config = dict(
    router_score='softmax',
    routed_scale=3.92,
    rope_base=87000.0,
    qk_norm=False,
    tie_embeddings=True,
    parallel_block=False,
    init_std_qkv=0.0238,
    lr=0.000297,
    lr_mult_o=1.52,
    decay_fraction=0.817,
    batch_tokens=[32768, 65536, 98304],
    seq_len=1024,
    doc_mask=True,
    steps=8869,
)
Below are experts of layer 7 (counted from 0) of a mixture-of-experts language model. Rows are named router (the router's row for the expert), gate (a neuron's input weights, with its number), up (a neuron's input weights, with its number) and show model dimensions 480-575. Each number is 128 + 32 x the weight over its row's rms, rounded and kept within 0 to 255. Numbers have three digits each.
After each expert's rows: a language model's description of what the expert responds to. This comes from a sample of Wikipedia text that the model never trained on.

# expert 1
router:108149164129093029154131151128145124110156116105119159142083125126098144117057069106100119104159138162117130124103089088118105169099169142130143155149128132129099127106096150143129152169114128121089109133152092088094180165144122102087151147138051147139124145061166080137104128135148174140
gate0:153120115130174144074152153145062157136104121113166135177176136107120173086129056175100135093081141160143170144090207094156077105135187116117112145188116146138148144118131088140182139120093146119153115112139131123132130082114081055120079064067151106142166120128180099223091116193104133143
up0:094105147168110077128155117170105120118098165081130112164093177082174148135186096133170153098138148173126108108126170130116149124174126142108140119165119129149075169095151075163147159203112137166097148167170151102192117150164101126173109105105174119165168093117163103182059099119146180172
gate1:158062170105077078152146146090097092143110129117149129117089154137139160136100125065136139153064086092109133083160087126091135172125131134072161089133172091127160132079169118076144169085103139115138144149140165186146133149196139095164156085027169167097154022154132173176143148111116112127
up1:135137113097179187125106139120139105114119098157148093219166134137113034097112178096116109106110121136099131117103190144122132136150160057119097162135098113079058157143167126106082071148096157140146122138111105152110151166123124101160154128093131111121112119110176139133097141067075091173
gate2:157135133115137108085075161054142083120109079103147164092157100166072082128122147106170176107108120107144124114127107134131149110103113134080187111181171118176082057128118141111116113136132059161111184048145076110142133164173079149143145110136193119167083140124143136169054104089130137133
up2:164093107142135118129087080138098173118143173122159152151105117166119151137176131172116150132152140143073084130088142120106105143116134110197076100144118119167105152144138165138087121160113151134123120132130129138108117149116113140111149139125146152064174143157112130089193194176125082096
Surnames, given names and inner word pieces of personal names, often foreign, in rosters and biographies, such as Smith, Ker-es, Jar-z-ombek.

# expert 0
router:148148061131082122149105095122069137121131158089159125106090161115155118096115065137076098127243138114135115158174131129143108135046042130107101147136129118157035106089148083162115053141115129199128141209143085082172153132097174108131117195186094137135170120081176094098094177113160201123
gate0:051138097113095173128151148140172134195133180136139074134125140145081073084121098105109127145135128111174117130101105115168075078137075091189145195149119142132186121103136160131118111102132133183109141149133173135138141106165125117142122161146141132119106110154169120146146179133123097154
up0:136145142115099167125083113120120150177139156153132134106175121091092120091180108110141160148126133097113203165126098126137082089129117169163170218120096098172203094113124126128113088088138130174085125208155122202135137062168151136112078135129132123130111133133179076083098147147175119099
gate1:121096086132096148131155153133199111162125108098104249104054153117136152097126150066153132100088151082179185202138151067157107119096159098140124148126094148106138143139141090098117111124070166103119132103168146115180170067105116098110144142142132158126146131147185162134120115117180120182
up1:119099144149136163143122124141105190104134141148130136107178082077177100106142114106119136128118154127103070141134120157067138088097143173120137102134076119141087140077046076183156075129179135111142045074128052123060081168082117164079071124113128102106149184116091130139101092130085163134
gate2:189156106114135151124149184047154113125140135115137134117081085126131086164186080194167125112124178189112148080190096153051174086154113151144140146171122186112056170124128069153122157111150110137103052093126108168131129118156068087151140164132127068076117124110112122136167114157158090123
up2:133180188156106143179063122072159157142149166116115173094114067150075125137105116161081071129139126132158130115072155130127124090121120162143153147160164142106093150098138133144116149114117124185063084204156142146120119174152149152154137151122128143167108187023171094117185113093132157107
Common English first names after Sir or Pope, plus endings of foreign or unusual words, such as John, William, Amé-rique, il-ium.

# expert 12
router:152131189126045142095111126179150121097090125113130164133166139129102165167131156135110167134084094110097179126132130164160093162181131161153130134143127171116159167140221132135173130102170128092125090155103118068081134123112127140147063135111083151207114135187137160092157077159149110122
gate0:132102156112118097170133130097200110095105080121140144110171125075146138156121147110105107091135103122125112097084142143097097129057114088038123130111128187158197143184150142117082126158126133143083086147080107113152178191127138132148143164128151115125119117128121104124100150132141117095
up0:177117149126160122200166085126129194173157149124144108170141143099058117129071113051116152102097130081107098173180129138112149136154079120102115147081157082146152153100076126146166134168155089136074125111142122110190069083094191130148118065176106126081183122143095075090112118114088084120
gate1:097102085094110095143149152098110138111113125158072142108115147139191163115158153146159152091108147132120122130064155121078163177132134165111104065135138106149133132139092101106115105131113096111145109159198137129142159167119106086204090147107112125135125118123166072113139048113213140111
up1:084160181128129195089117153129140119122143100161162111123116109109079096151105121175107143148135129124145143204086083085094150153168115141165144104135154192115123092089162104106142164096141125125063121143141141130229129109139131109134117125085146145141116157154172164140142162100130100136
gate2:118092134142132065115129155097147139164163134145125159103179185069153109122150084123221166165058120182104122132061069161168136113109086140136158115144109128179102171117099126183146151158117104140055113089154107131080189126088106202083134086181179131108116062169170057102125138138115122121
up2:105142136154076110135146119116145128165153112158111177135154139105115161114174126166143134190101048133091139129103098095124078101127106175135168156124092188145112162145148207131187154150105111137067079121091142117081187133187133175138123135201162135063126072146166100129141162139113135134
Hedging adverbs and function words inside running sentences, after was or as, such as only, especially, not, such, so, a.

# expert 7
router:139109125129170136111108112144023101075153111133117137116135141190158133118083132098081137147063125150063166116148137165114099109163123156169134076118126089101114110105071148147153139101077129134137131078163181133103081096085117097138157162088121098110106131147138107177183119155164086151
gate0:163154086179146141075117087152145172146126162144116109143131157166100143150114135107220111121145137130127111114115085120100131139131075094148141139096161067121163084095079144159147136113170089162118149123122123116168105106102172112089161089097176151200190142099116156120130104165120110116
up0:156139103134071145073138093121095102154134166093126101096159154171117184130116108104114119168135120160095108110118121130101136074172080148164090132115120077109162137068116200152131153112096098195142145171084122133179103122127179096175190121096129204110146179136144079125131089124107036133
gate1:153217153081126110161163087050116123092103134134166084105140130132193090096071187126178118144099145178121134106106159175136166121082181126162105135149152186150104089136016111136103101084112121085127122162091157149143107086116111136137088118074136087105122140117140172101120159103151089138
up1:106082171156095122147113127152149166127153145136116143171135101155110148171171065167194115058120113093128128137163078079183131087102130150147111122141152131149121069151197100098141148145099148127111112182102150084090119208111150124126159075110157098114069074140117149117095156124153194111
gate2:176132139146095136181123135126126097156109135162188125137064112088087126054089099180129166104140135124120124096174075117104151185163117241115214098192179139113116122126143098093119092145117119088114117152163124115088148127125169118131137136106079133156152142115143150089091099174096073186
up2:124130000096180140100148126127099146092135152114134135166203081160089102138126128168127116164104143115136114147084109121135142134142124146117087164124102073114133158151173152171123161163031144132117159129135131162077109097083160139145099129098104091101132166162150172187130129157096104098
Prepositions and clause-linking words in running prose, such as in, with, by, that, during, into, between, often after verbs like drew or located.

# expert 6
router:111157152129092111167131136190146109106127140074104151156135214162115138163142172126166089098103102137124135156146097093159111120092124142139133111113130103138055144165092121093123140138143129123226126124093125138053079154122130123094173137156169117185113106119106106122134160138130141165
gate0:168135151098132151189182123136112174105107136092115113063131136091151090101159153158191152126128133165153133138098123150135132096128161138166139105095087097074175116128157150140123160138114156124148137106095097200137117102168135154103069039138231057157111154168122097109112128138157118143
up0:118110158092117086170168117103151147142144138084133104109082131137115054175108138141145134104147071081126152162176116138140141124132151095105150053037117149135124086147132121091072150182125123140139173116143162136167130103143142117160167136076139149123124108146137073103185193133132079171
gate1:148143149091159098042091118128172164139113111139111187142189099095094157137133089121146121079132137135125121109164128099144113124092129092110158104180168162126200133120105102134169125127151154164124100132138102154097130110151140121080121115139109116051089082188166171091095178126140088169
up1:062122138147099185124156080102114080147221120103157163120160135181077113085145015174185121069134074099115141083146106108192080102135082101086162138126107138156082088079085097132088104110105133095174120137124150128104163098129049094159118120166159154128135113136118143117087120092065129119
gate2:130123129121099097115096163098182082075148150139101139125120098150157167162111132174089165110106170113139141118146157213104144156100153156096116102115136113164115158094147081105125125179073138093132112123112119146129081111163145065133111084109093150077157222095150102080140157118146165106
up2:111156130174093124105111161140163139125102084117122154123074123105095143091151173155117077134082063161143106123177082058084136098123129094118144161161078197168142135146116181184103108103095136127123156133143116131093159126124148156117156150112159115068108138072112125124128104108138060131
Colons and The starting subtitles in titles, pipes between list names, and in, and, de, la inside names and bibliographies.

# expert 13
router:106084143129169078078120088151079080084138109149127122143137083153150093130124154135121175167141170176109101152159088111139138096140138114199109144117126142102114132166052139152096115096103126156128179135124140136180145115100127162137166096128152134145145111069042151123128072117135148134
gate0:074137171118123062097176114123139131151103150153148132127123115078071147143134121134100086161112129112093104103109117178181117125142142139142073152183124129159177175165163195078153165119132130153120084071133140154115182145111149153108162097136168095118157077131163159156119152122092169147
up0:116117110122153113172102152140078131105109180121146153147117063138135122133220126111141156169116189135151145081126121111134137135133133118129112134111106147086194138125104104114113164108157163138098148107086139121121061104105099121123126116119099064152070146109115115132144106135155165149
gate1:161178131109094142110134157132127175099137188158153115077101120117196031081112119119147154074091144113118153152175161191123148125070175159122149091134127194147131108141173073074166115130135107129091086111150162103165176087162114181090165117168158124136151105149138050166118139157134168104
up1:158144095136125196144148099111165118072101090105118135128102160132194057186165126109117121080144182127163119158094159218166121119158199125097112120104151168111119156137082146074103155137220085151138092125100092119155153195097092130164161123162184096138105090143111107137100147091124151122
gate2:146120128086126182110109126119118120098116102097094141091167149093104147109117100118128147158082117158182211133116101148140187149179175088103139145114131126089164141128158166113165136155118130114103098074183133121069126157082149197141139124153146125086105145104173135147119116124144137136
up2:155168131145072147117114185116126119145165148160126091179135141129126092163076120145146102117105192139174130155186085133139110142110085187131163084152125113178035175131126087111166102147111122102122105139127126103102148090096158086126122096122160089100155169125139122106087146144152115106
Commas, the word of after quantity nouns (one of, pair of, type of), and and, or, semicolons between clauses or list items.

# expert 8
router:127117131128108178038111127106147123148188122087147114124160163144092160148086102153180152115062119173126143126160153175120154113139138146081186146135129100169090134085155121103115155146133128117151135128147159082111136134118147149111180101064114181129155132147111081159158123129133058113
gate0:101104141067111154128128138114148120122126158135105125186113088162110110192042152129097105166161108115093099080117153056141177145126109078092101143158104150093153160076119112099129101109186112140152119141144114180138123151051130092195092127131111138168079114109148129171120152124154138146
up0:159135110127110164094126149099093146125117098157196098187169122158112140229099159109112137158125106100108134118145085125187150140117124106090126139135097157084072127097095117132079135146128117120117123135126122084131155148136080160150144140141142144168105094075139099126041134163133086144
gate1:063162056140136149091122138142127080146125107148162149125102145121126157133119162120120189133106136142109127168167110141107099110147137178163048210173086125164125179124147156166095114143136141106085131138112226126177135126106106168087121183150097153121119143197148154174136144108100143094
up1:175123135170162121136163153135121112068168117125060134073169159083108157149135185119105132117071138109110105159102090124166167134158171080077146081133120051138123140138127112113133213152160096121164133141144119114162152128106091136095120113128148134136173104032042080103156126094128094094
gate2:053160089145129137155038142110055133121132189148130134084134106119100083077219108170108094150149159061102149110095135154103156082091156142125076159075145120155146067082184174116072071158118124093130143148096108117140169077131162132148141096139120128139194079182092144121128179176096115093
up2:165144071134104096121152147120172169117163104101170047123125110196128111165155142165167164170111138121103178131176124100136134143103125062196176107119138067167095089116138151136097131173111134117152107173165148103134187064111146128141143162060142124095133133125146106190104128073124142114
Units and labels in geographic infoboxes and election tables, such as km, mi, Density's ^{2}, Country, Turnout, and field colons.

# expert 2
router:127112224130097110102128144086166110089138156082121147166135139162160153125126138064122183138061141128134129076062141125115128132166123154128178097113128053094103127144156084111076174159115127082094127172103126195106187212114153120133181098162143130213086098095125145142096142097114148103
gate0:178129129120121141171084104117167139120108156156121095107115104114165143095103113177147076137170139069122128120047127174156135138076143131093129115155139148133073110132128163102187084091166172143131041100105107095131113159180141139158139115150148089104195162136144090097110120170117183134
up0:132150105132125112137144101115155120087151103119181102116177135137118112157154131148124122159103138123166124163139107131178120153125163131122056079137143116115222211145121144130145132125082151141101149151165152121141089108079155141099104126144121165124092129092126177073118160078166123114
gate1:144160095096159147147135120178094086086140076129125062131087101087131088114143120086124117145088123145121121109095167172181110155149142113122201075166191175127127157130121093089139154138112108132130161144110144154159114112120145128149092094149121159163096155125096132152063149151132046157
up1:151097126072128090155132141125131177168136127139130164043145095109133161134184137157149110164150135141090116166146064113103110084117098101115112080137083140140110179127132120141119098130158112119151110107180124138083127100106109077080118166169117048120156085135178139068154074068149120122
gate2:103170175136114149174088125117163107221221108133142110095114162150080144170144131120134075146105090149195189125205177149155170123100151059117092147118136156063129145094120135129116104142125110143129122166146133144145145140152085100124202112156116089123139130075118100075165121170135116096
up2:127102081173100098142183127120141174145112105085126166160092159079065121092170132118140160183159148163103109152158127130122115158169097132133165102135114126139131161112172181154148138135156130130174118110136122089097165155135153094103183190155136108171174071150143171067099107072064086146
Pipe separators and digits inside sports league tables and data rows, plus coordinate and time-zone symbols such as ″W, °, UTC.

# expert 20
router:155136075125147105144195113090138091114087113102169073148187106129142146158141120113207190181114125138144089125125112163125089092123167176144139131164122131131091133179126096111095100124147130149112122085066126157077081096132122145111118074127101137107057106138065160148106100148180119080
gate0:118118121124078145159146129150130141095080126122165130141116047127125175161126128152140106117104167104012102103137148180080125135136146199170132118096147136100120160129117089076103091131153105134165099097064147158111143161131100109122194134128140164195088122107117176143119156091041156129
up0:119107149108160108107107157127114111137078133145135099128123171161163101101119100139139154165113151142151075142183054107137121142120101119068105117204134126202112166169125068159172186096163111164065181118185150154196112178128102120130113115133169116128174166119117130099158087121135069152
gate1:084184188100137119093140165134093128137137091122033152092097087132171122084181109110114130137152178169096157156180113153117132148143144138106187151152158137188095093083143119180103152157079172127049169156179103119142128150121105159140108114127114143136107176126108087170109042169075106112
up1:163058093119151168120145133093170147109094147142172090118132149135093132112094159078064172107100107043137098088076100101101124081125107140107082167092136158093139124132075157121118111139091137177167111117164168151139145150098147139139138149150146123147142120099145118104122192123125158146
gate2:113158133140135131165151118156111102141204073123138167167105105092154094117121052143081130119130114106135119119107134149098074098077106147121108116145103120079068187123151161173134107215103048100144134129094077185101161146087109181151100115113103128134152146141096102105115127070098149087
up2:090115136130131157157096148129127140124079126121104128174053136167131132147143171116164090093161073131165119133160130079145051144149064102096138139085208106104130098132124199116096132124188193162159162108097148107095073152127150145130155154090099152191094125114167143101142171093131129099
Prepositions of, to, from, against in names such as Justice of the Peace, plus blank cells and pipes in election tables.